config.yaml
hidden_size: 512
init_std_router: 0.0216
vocab_size: 14290
norm_eps: 1e-06
max_seq_len: 384
train_tokens: 578800000
dataset: "wikipedia_en"
Below are experts of layer 4 (counted from 0) of a mixture-of-experts language model. Rows are named router (the router's row for the expert), gate (a neuron's input weights, with its number), up (a neuron's input weights, with its number), down (a neuron's output weights, with its number) and show model dimensions 0-127. Each number is 128 + 24 x the weight over its row's rms, rounded and kept within 0 to 255.
Before each expert's rows: a language model's description of what the expert responds to. This comes from a sample of Wikipedia text that the model never trained on.

# expert 0
It responds to: Capital letters, sentence-start verbs
router [134 122 160 111  71 121 131 107 145 121 164 124 125 170  89 116 140 124 158 135  99 172 159  99 135 153 100 136 133  66 112 107 137  60 131 102 183 120 124 131 139 119 154 132 141 134 120 133 139 116 188  88 107 152 131 129  81  93 103 159 158 132 124 191 119  95 113 114 152 142 127 135 112 137 135 114 110 102 147 163 124 130 111 121 147 122 165 158 144 143  80  62 119  98 127  92 108 158 137 153 153 117 129  86 131  75  99 133 129 128 183 129 121 135 128 138 120 123 135 133 169 128 151 119 152 133 133 122]
gate0 [148 174 138 116 143 139 160 117 161 132 138 119 133 105 116 152  85 169 121 115 116 125 155  84 130 136 124 132 147 127 141 107 138 136  99 112 139 129 132 116 126 118 115 123 104 130 113 136 130 118 149 143 164 111 115 134 156 142 148 139 152 135 161 104 153 145 119 138 108 167 116 167 125 116 136 105 137 140 149 102 110  95 143  96  74  89 183 139 139 147 138 101 150 108  90 120 149 137 152 160 151 123 125 193 119  91 137 121 131 142 161 112 158 109 141 140 138 108 136 113 108 120  87 135 122 154 103 105]
up0 [125 144 161 122 139  99 124 115  96 139 126 119 139 136 152  64 138  88 110 102 108 112 129 122 134 148 133 112 119 101 115 130  94 122 111 150 119 126  86 166 142  86 111 106  97 109 122  99 142 130 108 129 126 155 118  99 137 134 144 131 113 110  76 107 169 139 127 105 145 107 106  73 135 167 154 107 106 109 152 133 157 118 117  98 199 104 102 158 105 130 151 122 133 109 117 103 103 145 143  92 120 164 127 103 121 129 104 145 147  76 143  79 138 134 123 108 103 115  95 123  79 121 131 101 124  91 154 155]
down0 [108  98 129 118  97  77 107 143 134 147 146 139 130  94 116 134 154 145 159 149 100 159 117 153 138 173 145 124 165 157 149 167 118 154  94 140 139 206 134 115 132 113 114 149 120 117 121 127 165 140 175  96 157 122 156 133 121  96 121 159 149 176 135  95 175 108 134 118  89 148 145 127 132 125 124 101 119 119 147 105 117 111 106 147 121 151 153 117  90 123 122 169 143 143 154 124  92 120 101 149 138 159 105 131 150 128 114  93 132 117 131 143 130 100 145 153 124  99 119 131 111 154 141 159 115 141 148 167]
gate1 [ 88 126 158 105 105 152 101 146 129 128 108  73 145 126 109 132 116 101 170 143 107 108 130 160 128  97 137 140 118 148 128 147 155 213 143 105 133 160 137 157 133 156 136  91 125 155 136 172 128 120 142 135 158 109 109  68 119 147 106 140 108 163 136 113 140 115  89 132 120 128 136 136 106 134 115 132 111 128 128 161 153 160 131 120 134 130 180 111 163 159 172 127 202 149 114 150 130 157 116 203 141 135 144  73 123 112 125 125 118 166 159 105 131 126 123 127 189 127 146 128  92 180 156 100 136 133 139 137]
up1 [111 158  91 126 143 155 122 125  97 118 148  97 151 112 174 189 128 123 122 136 144 136 117 153 132 139  93 104 115 103 159 167  83  91 104 146 134 142  94 158 118 120 140 150 186 111 159 145  89 131 135 122  71 160 141 135 133 114  82 147 180 176 121 125 118 127 136  85 105 140 117 117 120 144 135  86 115 125 142 100 112 121 145 178 126 124 142 125 157 192 109 144 103  95 148 146  86 155 139 118 138 117 137 173 129 133 123  93 127 133 122 116 137  67 121 121 119 111 132 114 126 124 127 152 160 134 136 115]
down1 [123 129 106 110 144 128 134 132 153 116 116 151 142 154 146  85 129 104 133 125 125  83 117 146  99 129 142 114 151 128 102 120 128 143 103 104 121 134 166 136 158 156 123 181 150 110 172  87 124 139  95 149 136  81 127 120 153 107 178 147 126  72 198 144 119 116 149  56 138 114 156 125 153 139 145 148 137 109 161 160 137 167 149 104 107 109 138 159 153 144 128 132 131  96 112 124 128 179 139 107 137 155 121 139  95 138 122 135 132 125 116 164 134 119 134  93 141  98 108 125 157 118 136 151  65 105 133 154]
gate2 [126 168  85 108 103 132  91 103 152 168 116 164 129 147 128 105 111 128  82 115 121 130 145 110 132 111 141 131 133 141 132 148 120 106 115 137 125 128 136 110 148 138  73 174 116 130 162 120 113 144 129 141 151 124 127 159 166  72 166 152 111 126 122 184 103 113 102 130 141 113 156 139 136 139 125  96  84 115 176  94 182 163 154 110 120 109 133 114  75 144  84 123 100 140 124 136 107 126 132 158  90 110 114 164  95 148  99 151 130 136 138 133 112  99 132 172 144 103 111 128 142 135 119 129 125 135 134 149]
up2 [125 123  97 128 171 143 105  87 114 189 158 158 107 141 134 145  90 114  87  93 113 197 123 152 111 149 152 118 157 111 123 115 146 106 100 109 115 135 160  88 119 135  93 121 109 139 113 149 133 132 176 163 153 151 170 143 138  82 118 154 154 125 136 124 108 126  95 175 110 130 111 141 150 128 129 124  92 132 139 134 150 182 127 164 136 173 138 148 117 128 100 116 144 113 131 127 138 153 135 154 120  99 110 158 123 165 193 120 149  88 135 136 136 110 178 180 110  90 110 113 127 123  84  87 112 128 164 144]
down2 [129 120 140 114 151 147 138 172  84 135 125 129 136  92  85  85 110  95 146 115 167 112 134 139 118 119  79 123 127 114 184 120 153 136 138 132 123  44 132 117 135 107 121 105  77 183 142 154 138 183 122 128  96  98  94 145 119  97 127 133 151 112 108 119 135 111 168 116 122 117 137  97  95 128 135 117 116 108 155 103  76  99 128  84 127 133 132 116 120  87 128  72 121 151 113 136 113 101 105 112 152 145 145 103 117 140 136 133  99 136 100 127 110 152 116 126 145 121 123  89 117 124 136 161 115 102 125 110]
gate3 [119 131 134 112 151 128 112 157 119 153 149 114 110 132 132 103 120 145  94 155 116  93 139 118 114 104 137 168 121 119 177  84 171 139 102 140 130 134 109 144  88 184 134 115 127 149 121 108 153 129 115 135 111 147 156 130 139 125 116 130 105 114  76  86 147 130  56 158  84  87 113 158 115 133 107 130 154 135 131 105 136 147 163 175 156 149 147  97 113 136 144 107 131 107 125 117 130 104 144 100  87 151 153 143  93 166 172 138 115  96 160 128 125 134  90 137 122 101 112 115 154 170 108 117 109 156 101 147]
up3 [140 113 158 148 126 119 154 104 110 151 110 144  92 144  85 166 175 143 126 147 117 123 126 165  79 106 130 117 126 118 138 119 140 106 122  86 140 136 127 128  74  96 136 148 138 137 108  73  92 137 131 131 141 137 111 155 141  79 147 100 108 119 145 134 139 156 112 104 129 139 180 137 128 141 130 141 160 112 150 117 106  72 142 150 138 126 143 123 140 107 147 138 152  83 141 137 115 151 128 143 145 115 149 168 128 105 185 130 131 153 111 170 115 140 112 160 153 143 153 118 143 137 141 113 115 136 125 114]
down3 [ 89 149 117  91 124  89 173 102  70 140 143 100 121 110 122 116 113 142 175 159 143 149 120 127  79  94 120 115 150 109 142 107 125 134 137 120 117 132 165 125 135 120 150 116 124 167 152 109 128 114 144 115 166  87 116 119 133 165 117 140  90  91 158 174 142 164 128 118 116 100 143 126 141 112 159 149 128 166 144 165 119 117 141 173 167 113 113 147 112 131  91 142 103 133 109 121 119 125  86 107 111  98 147  82 103 142 154 135 149 162 119 118 152 102 131 125 118 116 183  95 128  91 128 146 161 129 142  82]
gate4 [138  98 102 106 117 118 104 111 155 124 137 136 169 101 145 153 137 141 155 154 118 152 130  79 152 118 119 143 163 150  95 142 114 134 140 110 138  87 148 153 144 127 108 120 145 136 101 132 127 121 119 156 130 164 136 145 161 136 130 129 124 148 140 112 141 118 106  90  84 135 106 139 140 121 124 118 106 155  90 115 167 103 147 168 153 111  63 100  82 122 169 130 117 131  62  58 169 114 168 130 140 120 121 130 145 147 103 138 142 124 139 147 135 120 107 101 100  87  97 165 135 136 107 111 110  85 142 132]
up4 [137 156 104 135 106  60 103 134 128 145 127 122 118 141  72 157 118 124  92 102 143  96 141 157 113 107 135 134 119  64 108 110 118 127 115 139 124 125 157 101 139 102 119 115 147 128 112 131 113 118 151 123 120 134 143 120 115 136 111 149 114 113 108 140 102 120 107 149  90 147 111 127 111 122  90 147 161 164  95 166 162 141 134 138 124 119 122 144 148 141 107 137 107 117 177 130  99 134 121 166 143 139 110 123 122  72 158 149  96 148 142  93 167 158 123 100 149 168 130 112 124 159 140 116  98  96 151 126]
down4 [167 142 128 171  93 113 127 128 124 124 131 140 124 159 121 132  91 153 103 141 115 112 137  94 113 162 138 110 121 106 159 132 142  66  84 127 136 116 147 158 106 147 182 134 137 102 132 143 108 121 129 127 136 123 136 120 138 124 134 130 136 124 154 133 172 131 156 112  83 100 141  90 145  82 149 164 126 134 119 145 166 117  98 110 146 133 141 169 110  69 126 129 112  89  82 137 124 134 137 125 124 128 123 132 149 154 113 136  90 129 104 112 144 103 124 147 176 154 187 102  84 112 147 142 103 108 111 105]
gate5 [163 142 108  66 131 140 149  95  95 140 131 122 167 143 146 114 128 107 146 140 138 118  88 126 146 140 141 116 101 142 139  93 129  89  84 159 137  93  95 121 135 113 131 118 107 122 146 105 121 159 120 135 145 176 137 127 140 143 147  93 103 127 136 136 128 139 122 143  90 132 141 119 110 126 152  96 172 110 140 105 132 162  80 138 115 154 108 143 167 157 139 117  93 170 154 152 175 107 107 136 128 176 141 142 114 134 103  92 141 131 107 100 127 146 128 144  92 141  93 140 111 135 148  89 133  85 134 150]
up5 [118 118 150 178 152 139 132 163 192 151 126 149 102 139 123 144 100 144 138 111 122 129 155 109 102 139 141 161 134 103  91 149  85 173 164 127 131 161 149 106 149 101 111 128 142 170  96 108 153 110 111 123  92 125 141 119 129 110 131 124 162 121 147 117 120  85 132 140 135 132 145 155 107 103 108 122 127 147 123 161 101 149 135 154 115 108 119 150  87 106 132 140 168 121 119 110 103 133 109 119  75 116 114 104 156 123 129 163 109 113 141 158 131  90 112 105 117 126 160 128 154 118 128 145 119 191 128 114]
down5 [ 96 135 150 119 112  97  78 174 152 130 122 146 132 107 135  77 120 104 145 135 114 128 117 123 124 128 128  93 100 103 105 136 128 119  86  92 151 104 134 109 153  79 141 127 145 145 127 117  99 108 157 153 107 185 131 140 149 146 133 159 125 118 158 176 101 122  92 149 137 150 138 124 139  97 136 128 124 130 176 108 118 160 129 125 138 129 124 166 145 151 163 141 146  93 131 136 120  72 159  99 124 130 156 140 140 100 119 118 140 113 183  94 148 131 150  76 114  98 161 145  93 175 163  89 162 147 140 142]
gate6 [121 121 126 109 115 146 140 140 169 157 115 168 142  82 104 131  95 152 130 147 118 142 129  88 128  77 145 147 118 107 170 125 117 127 165 108  93 107 153  85 133 103 129 144 104 127 122 107 139 123 151 112  97  87  90 185 161 115 125 141 119 123 125 137 133 154 134  90 121 121 109 102 122 133 151 127 106  68  82 133 140 123 115 102 140 114 116 122 187 169 135 165 126 177 149 113 157 138 140 142 110 160 143 119 142 121 162  93 124 145 108 124 132 147 154 132 165 133 125 140 107 129 136  92 128 114 132 148]
up6 [122  75 112 169 135 152 123 126  96 134 127  78 172 150 147 119 152 147  95 123 157 127  70 129 126 173 107 137  82 143 182 124 137  98 108  96 134 115  93 141 159 132 118 111 134 121 114 112 130 112 130 121 145 181 132 138 129 122 172 130 107 127 139  79 108 110 126 122 139 154 129 123 130 122 154 109 135 119 137 140 115 139  98 148 200  83 112 122 144  87 102 119 146  92 137 129  93 101 119 138 118 146 145 131  91 111 120 166 131 118 104 127 162 112 111 126 143 108 101 104 165 158 179 113 132  92 126 118]
down6 [130 119 168 129 125 177 140 145 131 130 146 148 117 126 105 136 110 130  70 102 181 143  88 128 151 161  94 124 159 134 139 127 118 133 155 146 129 159 114 144  96 121 101 177 155 110 128 155 167 168 143 129 131 152 141 117 104 114 115 147 122 143 134 115  95 136 105  66 112 159  91 133 127 131 125 148 164 127 127  94 173 134 151 116 151 131 125 118 114 127 185 107 171 130 106 116 128 146 146 108 142 137 111 176 179 150 151 146 131  87 116 119 132 136 111 100 145 136 181 151 121 111 107 125 111 152 119  94]
gate7 [131 132 114 147 135 107 118 109 130 131 129 139 121 140  78 123 134 138 127 117 120 137  99 155 115 117 111 132 157  99 107  94 102 126 115 136 161  90 134 129 148 121 130 128 115 159 137 116 128  67 109 124  96 141 151 130 153 162 185 115 109 141 113 102 131 149 141 106 129 125 101 119 152 116 137 138 117 130 139 107  90 163 159 122 138 145 147  83 151 110 138 158 142 133 121 118 111 146 123 151 148  68 111 133 117 107 141 135 151 124 183  92 134  89 106 148 111 135  86 115 108 161 128 169 105 131 139 146]
up7 [151 172 123 125 121  64 130  82 121 167 156 169 152 150 117 139 148  88 112 145 151 121 153 119 102 127 130 107 111 128  99 113 133 142  98 176 117 125  98 121 115 137 123  75 101  80 140 122 102  78 121 113 120 137 110 129  76 144 119 101 126  84 120 132 118  96  97 172  91 142 130 116 135 130 123 104 120 159 138 139 101 141 163 135 144 130 148 104 106 149 119 111 169 109 139 114 102 155  70 120 131 105 121 160 133 102 157 136 116 154 165 116 137 117  86 164 165 112 116 137 108 129 138 156 122 131 133 140]
down7 [135 153  84 157  99 112 135 130 164  96 118 139 166 111  59 101  94 121 149 123 108 168  88 148 137 159 150 138 138 130 173 132 126  91 132 120 137 108 150 146 143 182  97 110 170 143 138  94  94 136 172 104  98 170  91 117 127 121 124 129 117 109 173 122 112 140 100  90  79 114 140 159 104 145 115 150 118 155 169  95 141 133 115  84 130 112 130 158 141 123  66  98  95 110 127 115 155 126 140 106 149 140  90 136 166 134 138 139 109 143 157  94 136 162 139 103 128 104  90 142 133 104 145 147 111 124 167 153]
gate8 [105 135 115 133 101 111 131 131 106 147 135 107 156  80 121  89 117  85 117 131 150 109 142 150 128 125 147 141 168 113 105  71 137  81 107 121 112 118 119 124 160 128 125 132 120  86 144 158 176 149 121  96 134 149  91  98 108  98 114 119  94  92  96 120 172 113 116 121 162 114 105 152 165 171  81 104 133 104 141 104 132 172 144 150 107  97 150 103  96 153 114  95 139 173 155 117 100 150 105 111 140  96 119 140 147 142 115 108 116 122 136 105 134 136 121 167  96 131 139 134  91 138 138 154 104 111 135 103]
up8 [ 81 168 131 111 166 113  98 120 146 135 163 130 121 132 156 116 136 151 151 128 100  90 132 153 134 125 144 117 120 178 124 141  93 133 148 134 137 124 140 124  80 149 119 147 145 172 142 143  71 130 102 130 140 108 135 144 134 130  89 117 132 143 156 131 137 160 113 167 151 158 138 142 126 177 155 116 151  95 112 129 142 129 104 146  94 164 113 100 113 156 116 110 118 155  79 147 177 162 143 144 148 109 166 120 135 152 148 196 113 106 125 136  94 130 137 118 143 113 149 157 144 131 110 163 107 165  60 204]
down8 [148 116 106 122 139 143 135 109 117 125  90 123  99  86 130 124 105 149 151 116  97 183 140  85 120 159 111 170 102  95 106 146 108 114 141 123 134 142 151 111 160 159 111  84 115 161 117 133 156 125 129 120 145 135 136 121 134 114 147  98 106 162 104 148 110 100 130 148 119 122 114 161 123 112 131 135 127  95 159 136  50 115 134 133 141 149  96 145  88 142 134 119 109 118 136 158 121  88 125 181 137 139 141 136 157 167 121 109 190 143 164 134 125 144 143 133 132 125 174 118 124 116 155  80  89 141 130 116]
gate9 [129 105 134 117 171 122 153 147 120 216 158  95 106 110  93 125 134 140 141 134  89 144 181 143 132  89 155 100 108 132 136 146 146 102 138 134 148 186 127 122 143 168 108 105 126 138 152 118 167  88 116 118  92 129 145 132 139 114 126 140  99 132 135 144 130 150 109 129 100 107 133 131 118 159  64 144  86  87 129 104 125 127  91 104 172 112 198 156 134 168 163 123 144 140 106 178 147 180 194 158 171 133 140 129 112  95 124 169 126 134 110 175 141 138 135 140 120 159 118 178 149 121 117 148 142 141 141 141]
up9 [152  96 134 133 128 126 119  88  89  93 129 128 153 125 184 101 129 143 100 123 150 133 138 103 103 178 118 108 178  89 156  88  72 162 115 109 161  96 116 107  95 135 149 157 153  96 143 150  80 165 116 109 172 114 112 159  95 126 155 153 176 129 112 115 111 132 130 133 119 136 110 121 143 178 157 125 167 132 156 122 169 141 164 116  75  94  90  86 133 141 123 151 129 113 142 101 133  75 111 114 102 149 123 133  95 128 147 151 161 139 138  99 136 141 139  74 121 137 123 101 112 102 143 120 132 125 171  58]
down9 [ 59 163  72 105 103 159 117 133 144 151 136 148  95  72 121 118 144 139  65 107 112 149 158 158  89 102 170 104 154 131 132 145 166 151 146 174  98  93  94 141 140 112 120  95 149 128 154 129 138 145 166  99 143  95 149 134 104 112 125 138 109 106 135 121 124 185 150 162 127 120 122 144 142 133 165 110 159 125 144 140 157 127 124 139 124 127 179 140 139 142 139 153 122 155 112 184 119 108 114 111 130  87 102 158 136 118 103 185  99 153 132 130 135 103 180 123  99 160 136 130  91 115 118 125 126 107 114 135]
gate10 [132  85 135 128 151 124 136 146 130 130 177 134 189 113 139 133 118 142 125 155  89 146 130 138 123 113 126 113 131 154 175 117 109  78 142 104  65 124 154 131 142 135  98 115 140 166  98  99 173 170  83 118 133 144 107 118  91 136 124  99 147 141 151 119 125 156 103 120 135  52 109 159 162 127 149 151 106 109 123 148 169 147  90 140 122 141 128 150 171 159 136 109  85 128 147 101 134  72  94 129 131 134 129 129 152 131  56 163 104 117  97 145 102 154 145 130 123 131 130 138 136 162 154  90 145 118 156  96]
up10 [111  96 145 133  96 105 132  98 121 145 126 158 119 150 118 100 101 102 123 114 125 138  93  71 126 186  88 157 139 180  94 147 120 138 120 126 158 151 136 107 101 102 125 175  82 111 172 149 109 189 198 158 154 123  96  97 155  98 147 139 126 120 136 107 144 123 128 154 152 197 122 104 123 141 106 128 118 129 100 142  99 106 177 137 115 120 165 131 126 104 152 141 115 147 157 109 102 131 160 156 127 145 122  53 109  83 162 138 122 145 119 114 123 122 127  88 179 138 130 134 126 141 124 140 148 123 122 123]
down10 [150 123  89 140 131 194 174 126 172 159 138 147  53 118 118  95 143 163 129  90 152  98 138 120  89 116 123 117 128 132 126 160 122 120 137 156 166 119 101 102  93 174 134  80 101 142 121 103 128 102 169 133 107 129 135 130 157 119 132  99 111 133  95 109 125 146 113 189 120 120 157 116 101 127 130 149  94 150 153 123 118 104 154 116 149 126 127 141 102  77 156 132 108 152 133 152 131 175  86 103 108 130 137  92 108 135 155 175  87 152 160 105 142 115 140 170 106 156 110 164 112  83 108 146 166 127 136 121]
gate11 [131 190 101 101 105 111 106 127 112 127 150 114 142 128 111 122 131 130 169 170 118  67 129 144 104 175 141 172 173 154 126 132 127 142 138 162 142  58 117 127 166 150 199 184 126 127 127  86 139 109 121 129 152 115 124 144 120 121 126 126 120 187 144 128 127 128 149 109 135 104 135 131 116 129 105 129 138 143 126 130 116 112 132 150 128 125 183  81 145 157 134  90 123 114  65 158 138 141 150 134 125  77 148 107 145  91 117 142 126 121 128 133 154 133 156 110 167  71 122  96 135 111 145  99 103 137 128 156]
up11 [128 109 115 140 125 165 144 129 135 166  99  92 142 117 136 124 143 126 138 135  96 147 103 157 194 135 131 100 124  94 141 145 141 117 125 122 135 147 128 122 108 118  92  54 167 110 149 127  94 149 135 135 142 145  86 132 140 135 120 123 134  83 115 119 105 145 107 126 141 162 102 116 150 123 113  87 126  70 122 142 133 136 125 126 117 150 121 168 116  99  87 116 130 107 151  66 135 125 119 151 104 131 140 135 128 155 171 125 190 137 143 122  85 126  96 105  96 149 148 109 105 181 119 152 137 158 136 119]
down11 [146 126 140 105 138  87 133  99 105  75 127 107 101 128 122 159 147 123 140 111 129  89  87 137 123 124 164 138 129 129 111 129 159 124 144 141 126 121 142 127 134 133 173 163 161 137 143 103 129 114  99 132 148 123 117 162 129 117 132 146  84 111 179 127 118 117  80 116 133 175 162 131 121 151 160 137 126 175 176  73 107 111 128 151 123 129 103  71 169 139 124  77 127 154 121 189 146 121 142 100 123  74 138 129 135 116 124 149 156 115 122 108 151  50 122  92 119 109 137 140 154 102 160 104 121 106 135 154]
gate12 [123 124 107 107 115 140 109 125 101 128 144 150 135  90 126 114 127 130 105 152  88 166 138 117 125 132 131 161 136 156 135 129 102 150 116 144 163 176 154 102 127 119 117 128 148 125 159 165 143  58 146  98 116 157 110 132 135 119 133 112 141 117 139 118 152 114 137 113 173 141 118 140 105 100 125 100  90 142 137 102 145 107 111 173 133  90 165 117 112  98 124 188 157 120 139 114 126 137 139 138 170 135 161 139 136 144  98 113 139 161 163 154 119  96  96 119 181  83 150 122 108 198 137 131 129 106 126 172]
up12 [109 100 155 123 139  99 129 115 135  88 124 129  94 113 162 107 119 117 158 118 140 149 166 137 114  98  92 121 161 116 159  91 210 115 115 124 130 119 175 184 147 127 146  79 133 101 135  63 141 100 116 147 155 140  83  97 146 146 158 145 152 108 108 142 104 152 123 150  55 128 127 139 162 167  86 185 103 162 137 132 163 139 177  87 118 141  94 147 141 156 171 121 119 118  94 132 165 121 132 174 135  98 116 153 102 138 166 157 140 119 140 125  93 154 159 143 145 148  94 147 136  87 126 151 104 113 140 127]
down12 [160 171  87 164 164 146 123 111  82 101 108 133 102  95  83 145 143 103 135 139  98 121  88 136 147 107 123 105 125  93 104 165 113 125 107 104 127 112 144 118 105 119 127 111 165 108 124 125 136 128 165 107 136 120  96 153 135 159 122 143 154 198 102 126 115 116 122 145  90 119 130 135 117 148 102 135 103 140 148 131  79  93 153  80  85  90 100 125 146 111 108 130 116  99 120 111  98 125 100 154 108 144 148 121 142 124 141 161  70  85 167  76 109 158  80 138 142 130 135  95 141 115 112 103 130 146 125  67]
gate13 [151 137 135 105 129 137 106 106 126 126  96  93 110 110 100 138 108 103 136 134 111 149 107 127 104 148 113 177 135 149 101 130 154 127 119 150 137 138  89 100 126 127 157 122 143 144 154 129 116 132 129 111  89 155  96 136 187 142 116 126 106  97 131 118 141  77 104 103  99  91 136 139 133 150 134  99 112 172 147  85 115 143 151 119 131 122 133 150 115 102 111 106 153 146 163 150 136  89 147 115 145 102  97 112 112 150 128  96 158 135 118  90 109 112 139  89 174 151 133 143  98 127 128 131 138 160 177 159]
up13 [180 106  99 123  95 132  66 153  62 162 144 144  95 118 124  54 118 147 167 124 175 113  98 146  85 154 163 166 105 146 118 165 141 170 145 149 146 156 179 155 113 124 135 145 125 117 136 148 140 129 121 136 134 125  94 123 122 133 101 164 100 135 178 166 113 141 153 126 156 129  74  96 129 159 118 151 120  88 107 152 129 122 111 111 136 125 144 117 143 148 131 119  89 126 122 113 149 184 105 137 124 107 132 106 152 107 116 100 128 160 127 111 125 126  95 101 174 120 161 157 194 105 115 123  99 107 124 140]
down13 [111  82 134 102  92 104 125 130 114 137 108 147 104 116 169 138 170 147 129 140 105 117 154 106 135 152 151 153 135 158 153  46 131 100 112 135 119 131 108  95 109 109 150 104 121 117 127 109 121 124 120 114 120 166  86 128 112 163 133 175 157 160 108 121 109 138  97 155 119 151 122 157 141 125 112 135 103  66 148 144 112  94 113 104 125 133  99 124 132 180  80 134 171 183 131 126 134 170 108 143 113  78 113 145 113 138 135 128 146 165  82 148 161 161 130 148 146 132 154 166 145 130 128 130 133 163 113  82]
gate14 [107 127 113 149 125 160 135 141 129 144 116 104  98 115 147  69 116 113 124  84 115 115 145 143 114 116 133 122 171 115 108 107 107 105 141 165 153 137 135 148 132 102 115 129 103 130 138 111 132 102 126 160 160 114 108 109 158 137  69 157 133 111 107 151 172 118 156  97 157 117 123 138 101 131 136 115 146 115 131 176 115 122 152 139  86 170 118 120 120  78 157 133 147 139  91 113 125 147 136 129 136 128 149 145 117 110 144 119 130 120 160 136 126 142 118  85 130 134 132 161 103 156  80 118 126 161  99 149]
up14 [155 113 138 171 162 141 113 158 123 133 165 148 146 157 112 155 137  90 152 122 114  84 125 128 153 121 117 149  86 122 130 131  98 138 148 154  74 140  83  81 101 127 123 148 154 156 114 114 107 109 112 103 138 100 107  85 108  84 146 114 150 137 117  96 126 145 111 159 103 146 141 136 112 116 133 147 114 107 121 124 139 105 103 145 145 104 147 110 110 118 117 128 110 132 127 135 134 119  93 143 123 131 104 144 132 146 142  70 105 148 103 142 120 117 138 108  95 125 118 126 118 125 132 139  90 126 106 124]
down14 [136 138 135 103 109 164 119 115 125 117 116 138 132  98 162 104 122 145 166 129 130 203 128 122 134 118 114 149 107 170 128 126 135 153 146 145 125 106  65 123 107 155  96 165 142 142 163 128 116 192 160 138 127 140 109 144 135  95 125 141  95 105 112 106 118 165 128 137 142 136  90 145 129 133 134 136 106 145 157  85 130  72 126 105 158 120 156 109 135  97 121 106 113 149 165  86  95 126 104 121 129 113 137 132 125 126 170 120 130 104 115 173 112  89  80 191 128 124 123  96 116  71 153 135  87  97 136 153]
gate15 [118 167  83 124 149 150 129 150 120 120 179 134 151 131 126 102 127 190 139 162 105 130  94 133 128 135  93 143  82 102 135 132 107 128  99 152 142 107 124 170 127 134 117 116 127 174 149 145 153 177 120 133 100 154 146 129 109 129 121 118 124 130 107 121 189 155 124 122 116 101 144 113 142 107 138 142 130 130 110 112 127 158 133  99 121 119 110 124  85 141 103 113 118 136 121 138 124 108 137  98 138  97 170 141 124 122 139 136 117 122 163 144 112 128 132 142 125 128 209 197 103 157 158 150 149 156 149 135]
up15 [126 160 107 127 113 140 122 147  96 107 157 100  98 135 128  97 135 135 134 110 133 114 152 122 122  77 106 104 139  76 127 147 102 132 144 158 151 114  88 167 119 157  94 139 102 117 152 127  99 150 118 129 101 149 122 125 134 134 117 144 138 108 126 125 105 133 151 160 168 158 101  70 162  98 124 125 113 110 111 112  96 114 155 157 161 127 140 116 137 136 144 144 135  92 112 133 125  82 139 112 152  85 120  93 126 119 133 139 115 149 133 141 108 112 112 122 131 111 170 191 144  96 117 106 136 106 124 118]
down15 [ 98 153 164 138 116 113 160 113 149 191 137 116  64 124 181 143 108  98 109 144 110 185 147 129 122 174 169 133 113 128 146 116 139 101 128 141 116 139 106 130 131 119 114 132 140 128 118  93 133 150 152 130 110 148 117  96  66 103 135 111 106 109 117 105 108 146 155 148 124 201 146 152 147 113 111 121 128 176 128 112 154 130 123  95 130 117 137 107 135 129 108 151 110 137 124 109 129 104 169 124 125 119  85 138 137 167 127 147 162 128 114 125 113 123 124 128 106 125 152 113 158 173 110 121 113 174 117  83]
gate16 [113 111 122 107 145 166 116  68 149 127  81 146 151 125 138  96  88  87 147  83 134 134 139 113 135  87 117 141 103  72 152  91 122 114 125 167 124  93 156 119 136 117 112 113 178 165 164 126 133 152  99 137 144 142 118 143 140 106 109 102  78 161 115 137 124 119 119 160 100  65 105 157 126 119 145 117 120 112 190 130 123 133  69 150 134 151 142  91 142 172  91 120 139  90  91 133 151 141 128 123 136 141 133 122 118 124 145 132 122 114 147 187 131 119 146 171 162  79 113 143 136 169 105  86  96 118 135 132]
up16 [131 137 117 101 133 144 119 116 152 154 101 150 122 106  79 145 129 125 128  84 153 135 131  91 117 107  92 117 110 143 152  93 140 137 152 157 149 106 147 136 114 118  76  85 123 145 135 123 114 119 129 145 145 124 136 143 126 114 132  93  85 117 155 133 140 103  87  88  97 122 140 138 118 141 125 136 110 129 149 162 139 107 117 116 141 141 111 105 155 124 177 115 166 142 119 103 133 138 109 105 143 141 125  65 137  91 108 130 107 104 130 118  96 148 147  96 136  83 136 119 100 107 152  96 100 111 111  79]
down16 [151  92 159 120 143 133  99  72 117  90 113 134 175 144 138 111 145 138 103 124 138 104 107 105 127 163 155 113 147 136  97 130 132  64 102 133 138 139 127 113 134 128  77 141  94 142 137 148 138 129 146 150 127  96 132 123 128 113 120 139  85 162 126 116  98 143 109 119  93 144 133 115 110 106 134 148  77 122 118 162  99 101  89 125 107 121 156 100 138 145  63 118  95 138  95  96 125 149 122 170 104 120 103 125 101 156 140 130 150 116  95 145 108  94 120 150 136 121 129 125 161 138 138 152 128 145 119 132]
gate17 [119 182 134 144 124 104 184 109 121 114 106 139 159 126 162 135  85 112  76 137  88  89 132 139 137 151 126 204 114 103 157 129 121 146  73 120 108 117 162  78 138 144 131 124 137 134 137 156 112 116 131  96  96  96 108 161  94 129 102 149 169 143 141 117 108 127 105 178 189 150 126 126 150 121 144 119 124 108 173 116 132 142 172 118 127 155 109 140 117 145  93  87  88 151 118 152 140 136 107 120 138  77 138 144  92  82 104 123 132 118 150 119 126 155 140 177 112 148  99 130 166 115 135  92 144 148  82 155]
up17 [ 98  87 113 146 102 124 132 125 168 146 113 121 116 103 163 186 126 178 148 160 155 115 135 100 110 104 110 110 113 107 149 112  61 137 135 112 113 146 141 102 155 103 165 126 118 112 163 130 139 164 101  87  87 104 171 159  96 153 122 142 123 191 126 149 142  98  95 117 158 120 116 111 149 171 151 119 123  94 148 139 143 133 114 144 132 118 100 110 198 162 138 108 162 155 122 114 135 123 114 163 119 134 124 168 160  94 108 110 122 125 127 126  86 100 124  93  96 145 157 156  82 152  96 133 139 147 154 155]
down17 [164 106 106 124 123 152 192 117 171 162 119 156 103 141 121 119  84  89 154 123 129 101 190 164 133 106 111 119 110 131 128 133 136 121 113 111 109 140  95 122 116 150 153 127 149  93 116 129 129 110 103 142 111 105 101 136 154 107 133 139 140 147 150 109 102  85 175 154  98 142 121 196 114 160 110 139 131 103 129 139 136  90 104 134 109 118 123 131 110 130 111  90 147 121 168 104  93 156 100 151 115 100 159 109 114 105 139 155 134 130 113 100 126 146 135 117 159 140 131  93 188 135 166  96 117 213 159  70]